From a checkpoint of a small mixture-of-experts model trained on Wikipedia.
Size: 13 layers, width 160, vocabulary 8192, 13M parameters.
Training: a variant of Muon for the experts, 811M tokens, 6299 steps.
Below are experts of layer 3 (counted from 0) of a mixture-of-experts language model. Rows are named router (the router's row for the expert), gate (a neuron's input weights, with its number), up (a neuron's input weights, with its number) and show model dimensions 80-159. Each number is 128 + 24 x the weight over its row's rms, rounded and kept within 0 to 255.
Before each expert's rows: "mostly gets" lists some tokens that are sent to it at least half of the time. This comes from a sample of Wikipedia text that the model never trained on.

# expert 3
mostly gets: ")", " Re", " Gra", " Pa", " Pro", " de"
router [114 144 190 151 171 167 184 117 116 130 122 166 120 116 114 141 133 154 116 167 147 131 132 121 137 114 133 155  77  81 142 120 114 124 143  91 158 119 112 134 128 113 133 140 119 148 151 108 142 149 111 138 155 137 146 114 115 140  95 164 137 122 112 128 133 113 136 116 133  95 154 167 103 154 113 122 135 122 112 107]
gate4 [141 151 133  96 128 111 103  95 135 108 163 133 141 119 112 132 166 119  88 140 123 180 168 130 125 165 145 135  98 115 139 118 137 122 119  94 119  78 142 156 141 158 132 130 143 163 138 143 106 102  84 148 194 113 118 107 123 146  79 146  99 158 114 119 125  96 140 102  91 104 143 122 135 116 160 100 137 111 103 143]
up4 [100 100 125 147 144 156 104  97 127 118 133 143 153 129 119 126 117 110 147 126 143 182  97 140 160 133 115 135 103 106 162 191 140 107 123 162 146 121  98  82 140 153 141 138 154  90 122 140 124 102 151 125 138 161 106 114 105 145 129  87 116 115 117 146 104  79  91 114 126 117 104 107 137 155 102 139  83 133  93 179]

# expert 2
mostly gets: " have", " she", " has", " they", " had", " began"
router [107 164 109 164 117 162 129 125 120 130  90 116 121 199 114 138 117 152 136 143 104 177 116 137 119 140 110 123  79 123 100 154 120 141 140 105 128  87 160 157 118 107 126 107 100 111  81 141 144 148 128 128 116 144 131  69 143 141 125 147 154 121 145 136 157 134 140 133 161 116 166 124 106 128  77 156 151  96 113 102]
gate4 [144 158 132 115 156 102  92 105 139 121 142 125 139 143  88 134 126 105  64 123 134 170 160 133 129 137 160 137 106 114 150  86 131 131  93  97 123 131 160 102 155 146 146 104 157 155 118 131 127 101  97 159 140 139 124  94 139 142  62 120 145 138 149 135 125 110 136 108 110  78 174 102 124 134 146 114 150  82  90 127]
up4 [115 108 119 105 151 161  94 137 122 117 146 144 147 110 115 114 138 111 164 133 147 149 120 124 179 130 104 138  92 111 169 199 110 115 151 127 108 121  70 133 155 135 119 127 141 120  95 114 108 127 131 118 156 169 103 152 103 139 175  97 116 129 104 114 123  90  89 142 116 143  93 135 136 113 115 116  86 135  92 181]

# expert 1
mostly gets: "born", "al", "ral", " major", "pper", "ctor"
router [ 99 142 145 152 103 158 124 119  69 129 136 152 129 122  97 185  99 127 144 139 111 128 127 128 176  98 145 142 103 125 104  87 139 119 130 152 112 165 112 115 127 130 102 132  88 118 112 135 142 179 116 110 134 141 141 119 176 172 152 142 160  90 142 116 111  90 167 123 118 131 148 108 128 179 146 180 105 121 121 100]
gate4 [132 158 124 142 121 117  99 102 131 122 170 145 139 106  70 118 147 120  75 140 136 161 149 141 128 136 154 135  70 129 140 117 143 107 100 100 125  92 142 108 144 181 120 125 131 159 126 141 137 133 107 155 150 117 164 117 108 156  82 126 123 116 129 117 140 104 111  97 112  69 165 112 124 110 181  93 133  96  93 165]
up4 [ 94 110  98 123 128 154  91 126 119  86 142 138 131 109 119 102 141  78 143 150 145 128 107 122 165 124 135 122  72  80 140 160 130 106 143 149 134 135 114 107 109 168  86 118 154 138  76 135 112  89 159 126 152 140 105  90 108 149 169 122 145 138 104 162 130 100 102 119 114 107 102 123 128 125 118 127 100 132  89 192]

# expert 4
mostly gets: "s", "ett", "tt", " Dur", "rs", "tis"
router [ 98 151 113 137  94 159 120 105 107 161 133 155  91 190  97 130 117 162 115 128 154 129 122 163 145  93 141 150  81  97  89 112 119 128 153 155 124 127 123 102 128 132 122 202  81 133 104 144 155 162 105 113 184 132 128  95 138 138 140 142 106 146 133  96 107 116 124  81 125 118 153 138 102 169 143 132 120 124  97  91]
gate4 [166 165 123 106 136 121 123 115 135 124 145 169 156 126  69 130 171 127  81 124 136 175 176 123 118 143 191 132  91 123 151 120 114 102 110 107 114 115 165  89 140 148 121 122 131 146 116 134 125  90 101 154 175 132 152  86 114 143  77  95 132 143 138 122 103 136 125  97 103  87 149 106 128  93 138  94 123 144 105 164]
up4 [120 115 118 133 146 143 114 115 128  97 126 118 143 103 110 119 127 115 142 147 123 147 107 132 140 133 120 117  69  65 173 166 151  77 153 165 114 125  91 118 103 137 146 141 145  87 120 146 127 110 136 126 158 150 118 118 117 155 183 117 139 133  71 106 111 102  73 117  85 142 115 126 136 133 119 108 117 120  90 194]

# expert 11
mostly gets: " an", " a", " where", " one", ":", " several"
router [ 94 146 173 145 144 131  82 117 111 144  95 167 124 122 126 168 164 156 194 144 128 154 100 126 155 127 147 158  89 124 101 119 120 133 169 111 149 124 108  92 159 125  98 114 148 129 106 144 113 188 117 128 138 133 147 108 150 118 171  84 154 101 122 151  97  92 125 130 142  99 137 163  85 130 143 111 110 109 102 143]
gate0 [ 91 129 137 171  80 143 126 109 135 103 127 112 156 122 101 137 124 172 134 100 128 171 114 128 112 116 132  98 128 122  92 127 115 141 131 150  94 119 125 173  99 127 152  96 124 142 112 122 156 161 122 148 122 130 129 165 107 127 136 105 141 122 157 169  78 121 142 167 120 138 132 161 142 133 129 158 116 161 136 168]
up0 [114 131 143 141 129 135  93 158 150 102 130 124  96 136  82  93 168  93 137 112  72  94 113 163 128 132  99 118 148 126 118 132 130 130 150 103 109 109  81 107 142 100 150 143 140 118 130 180 152 115 126 158 108  75 122 143  90 146 112 154 125 100  87 119  92 118 142 129  75 123 174 143 157 117 144 126 131 157 134 123]

# expert 15
mostly gets: " North", " south", " north", " East", "·", " South"
router [113 147 136 145 107 144 129 104 112 120 139 148 150 124 104 109 125 148 126 160 160 149  87 155 181  90 168 149  79 120  75 142 106 145 148 134 167 124 106 114 143  98 119 173 136 128 109 124 101 174 122 160 145 151 131 112 145 159 175 144 128 113 118 141  82 106 174 105 144 133 179 177  88 129  83 149  92 134 103 102]
gate0 [107 134 130 149  77 118 113 130 138 132 149  59 174 109 108 119 111 160 160 105 124 166 111 154 115 121 129 114 116 141  71 144 126 152 136 129 104 124 122 116 120 150 150  98 117 134 114 103 139 187 157 147  91 150 130 129  96 137 161 136 125 112 157 142 139 104 159 150 126 119 144 144 141 126 140 122 128 134 121 148]
up0 [ 75 108 137 126 112 123 134 147 139  89 122  95  96 142  71 108 167  88 158 110  70  96 116 133 142 126 144 121 149 107 157  94 126 118 139 100 118 137  93 114 137  73 161  99 129 122 131 159 137  90 148 134 119 121 109 150 104 113 102 131 114 124  80 134  96 105 146 116  86 118 169 147 151 112 168 114 125 158 138 133]

# expert 5
mostly gets: " Ar", " Com", " On", " York", " There", " Bel"
router [109 151 137 146 129 184 148 140 124 149 119 150 108 129  83 148  76 114 174 128 138 151 132 137 165 127 120 126  91 153 137 128 117 178 156 139 111 168 122  86 117 114 114 149  98 119  92 140 130 184 132 117 142 152 133 115 162 151 120 167 156 120 132  74  97 118 123  69 113 133 172 112  91 160 115 128 158 123 132 103]
gate4 [119 164 127  96 119 121 123  91 150 108 137 120 126 119  88 142 128 123  53 134 146 158 158 128 156 137 163 131  93 132 150 107 124 115  84  88 108 134 154  95 173 147 155 138 158 143 103 153 137 106  81 137 170 140 176 112 124 138  88 113 143 159 145 147 123 123 130 101 119 113 134  98 157 122 163 102 149 103 104 150]
up4 [ 84 106 102 129 111 140  71 136 108 107 148 167 148 105 109 120 126 111 161 135 119 126 108 134 163 127 132 110 109  92 160 203 136  95 130 137 127 106  65 108 134 142 133 139 136  93  62 119 101 110 155 144 138 156 121 113  98 162 177 122 127 139  87 138 139 100  92 127 131 107 106 126 135 143 137 117 121 108  99 196]

# expert 14
mostly gets: "ize", "side", "ature", "ants", "cent", "ence"
router [111 146 124 123 123 159 131 114  44 126 135 144 128 174  89 145 116 138 164 143 149 123 103 116 161 125 107 129 108 133  75 146 121 124 142 127 111 106 138 121 110 164  97 128  90 125  90 136 166 188  67 124 148 153 133 106 142 150 178 139 156 125 147 133 105 132 143 102 121 141 140 143 130 154  97 137 140 120 129  79]
gate4 [157 148 138 111 138 157 132  97 118 128 146 134 170  96  74 139 173 114  92 101 153 142 148 129 127 134 148 128  94 109 139 103 123  98  90 112 136 113 156 114 162 178 134 120 124 165 111 153 148 117  90 166 159 147 144 114 123 144 100 103 142 130 136 124 118 124 114 125 102  91 162  87 108 122 167  96 135 104 100 156]
up4 [109 119 115 142 141 132  98 135 109 120 163 170 148 114 120 121  99  83 143 150 124 137 116 130 146 146 121 135  75  94 152 167 117 106 150 170 125 105  67  94 137 148 142 130 129 115  97 116 130 129 160 106 147 162 129 172 106 144 169 116 117 126  82 114 115  93 111 110 118 111 109 114 114 119 124 134  89 112  81 188]

# expert 13
mostly gets: "D", " University", "O", "H", "C", " V"
router [ 99 163 115 190 169 155 138  72 129 113 112 158  67 130  85 150 150 123 135 150 167 123 100 150 148 128 156 167 109 134  95 149 130 129 147 126 122 141  98 123 107 113 133 101 124 105 149 118 127 137 131 130 188 151 133 122 129 135 109 125 144 160 125  88 100 137 140  91 140 150 145 138  84 142 103 158 128 117 117 125]
gate4 [148 172 143 115 156 123 105 113 152 102 171 125 120 109 101 134 122 119  57 141 106 156 147 139 148 134 152 112  97 140 149 100 146 122 101  84 127 111 170 119 146 137 151 125 147 141 124 159 115  97 104 171 157 135 156 123 135 135  66 147 124 157 128 115 124 119 119 104 113  98 171 101 134 109 142 112 141 122  81 165]
up4 [ 99  85 106  94 123 163 106 133 115 101 118 152 142 122 102 109 129  93 146 134 157 131 100 124 167 144 131 135 100 101 179 177 147  94 146 139 173 123 104 104 136 129 122 149 124 144  84 128 114 105 142 129 157 136 138 151 109 150 164 144 144 115  81 146 134 112  89 100 100  96 113 118  79 112 117 131  97 112  88 179]

# expert 10
mostly gets: " the", "The", " |", " The", " their", "|"
router [ 80 176 180 103 139 172 124 115 135 110 117 148 102 125 113 141 137 179 150 135 167 160  91 126 164 122 154 179 104 125  78 120 123 159 188  92 137 115  75 114 156 123 115 149 132  98 164 209 138 141 110 142 147 123 132  75 102 140 129 132 139 122  95 113 121 106 187 148 149 128 113 140 110 129 100 136 110 128 122 121]
gate0 [133 121 147 159  94 113 131 159 127  96 136 107 136 117 115 146  82 135 155 107 140 152 130 142 103 119 118 153 118 118  85 124 147 150 140 141 102 123 137 121 115 108 178 110 111 145 120 129 174 168 118 179  80 131 124 167  86 155 131 135 112  94 150 130 138 137 141 146 116 105 140 133 141 131 117 160 129 137 108 176]
up0 [122 130 154 156 113 124 109 167 138 109 133 122  77 107  46 153 158  80 132 126  80 119 118 132 118 133 102 137 131 111 142 124 125 117 147 123 115 145  95 114 139 132 117 113 127  92 126 164 137  57 111 130 114 126 106 149  84 123 111 139 120  89  73 138  98 143 160 110  85 100 185 143 118 110 134 108 151 163 149 120]

# expert 0
mostly gets: " State", " railway", " MP", " Ra", " team", " Force"
router [ 68 123 173 153 164 179 155 107 140  96 130 150 125 158 128 147 155 125 119 137 133 119 142 128 140  94 169 134  95 129 106 124 157 132 148 124 107 121 105  46 160 142 133 137 117 121 134 161 142 157 126 116 165 142 130 122 143 130 101 149 173 141 141  97  91 107 137 114 115 145 133 153 136 178  93 162 151 117 127 114]
gate4 [150 155 137 120 134 151 118  80 126 154 161 138 139 121  71 138 133 143  71  89 133 152 166 157 146 156 175 135 101 127 153 106 128 132  95  92 110 105 145 113 151 127 106 121 140 147 135 157 121 131 107 152 145 107 107 109 110 125  85 110 112 144 123 131 108 104 146 122 126  67 180  89 155 132 154 112 112 104 106 196]
up4 [110  95 118 134 152 151  82 134  99 110 120 172 145 107 118 121 128 106 146 144 141 146 111 132 161 119 116 102 105  96 172 179 134  58 139 157 144 129  87 102 145 132 126 106 143 110 132 138 121 125 158 140 137 150 113 138 127 165 147 127 135 113 102 137 128  99  96 126 118 127 111 144 137 131 106 129  65 114  68 169]

# expert 9
mostly gets: " Mor", "harm", " attack", " Angeles", " Dragon", " damage"
router [116 147 131 108 139 152 130  89 111 125 113 130 153 170  72 140 120 156 168 160 216  97  97 134 137 138 138 136 108  98  89 122 142 134 154 123 138 126 134 120 142 155 124 128 101 117  90 147 143 163 124 160  90 133 153  92 130 177 142 120 166 123 115 100 122  82 158 135 122 124 179 143 145 117 142 138 134 106 117 118]
gate4 [130 159 140 106 159 137  98 101 132 142 136 140 132 109  85 139 147 137  85 137 146 166 167 137 137 135 159 124 112 143 150 114 123 114  97 109 116 116 132 131 167 159 147 112 143 180 122 138 128 112  96 142 161 100 171 113 118 129  77 106 120 120 140 119 113 125 140 119 107  70 149 102 114  96 168  83 125  84 103 186]
up4 [137 102 108 130 120 152 127 153 124  91 127 191 181 120 118  91 146  87 162 142 122 126 109 126 176 130 119 134  99  88 166 192 131  83 149 147 129 121  77 140 130 124 117 112 126 101  87 166 116 101 163 126 152 135 140 140 133 138 166 112 123 158  95 129 132  94 100 115 106 113 144 118 121 147 137 123 123 113  81 171]

# expert 6
mostly gets: " of", " for", " to", " into", " including", " being"
router [109 180 128 117 116 165 128 118  78 156 136 111 142 172  99 167 103 158 178 152 149 118 115 146 164 112 140 138  93 140 123 145  69 139 155 131 148 131 136 100 136 153 134 111 127  81 124 175 137 156  97 117 119 143 124 119 167 159 179 159 149 121 122 160  94 123 106 111 121  91 129 132  90 163 136 131 112 113 133  69]
gate4 [133 153 138 109 152 128 119  86 154 143 151 148 115 112  88 151 172 133  81 149 112 168 193 134 140 133 147 108  87 152 132 117 133 120 121  67 143 122 163 114 162 150 131 117 134 177 140 147 118 114  93 153 133 113 118  76 112 136  87 118 122 134 128 137  88 111 153 110 114 111 176  97 154 129 176 105 136 120 104 155]
up4 [102  69 122 113 134 140 146 124 128  98 146 158 163 106 138 113 139 107 164 165 138 154  98 118 172 135 119 118  95  89 155 172 134  94 152 160 146 141  91 109 138 157 125 125 153 154 100 141  99 100 158  87 122 142  94 124 109 171 176 126 149 129 100 150 106  97 125 141 109 130  94 127 109 163 141 119 100 110 113 173]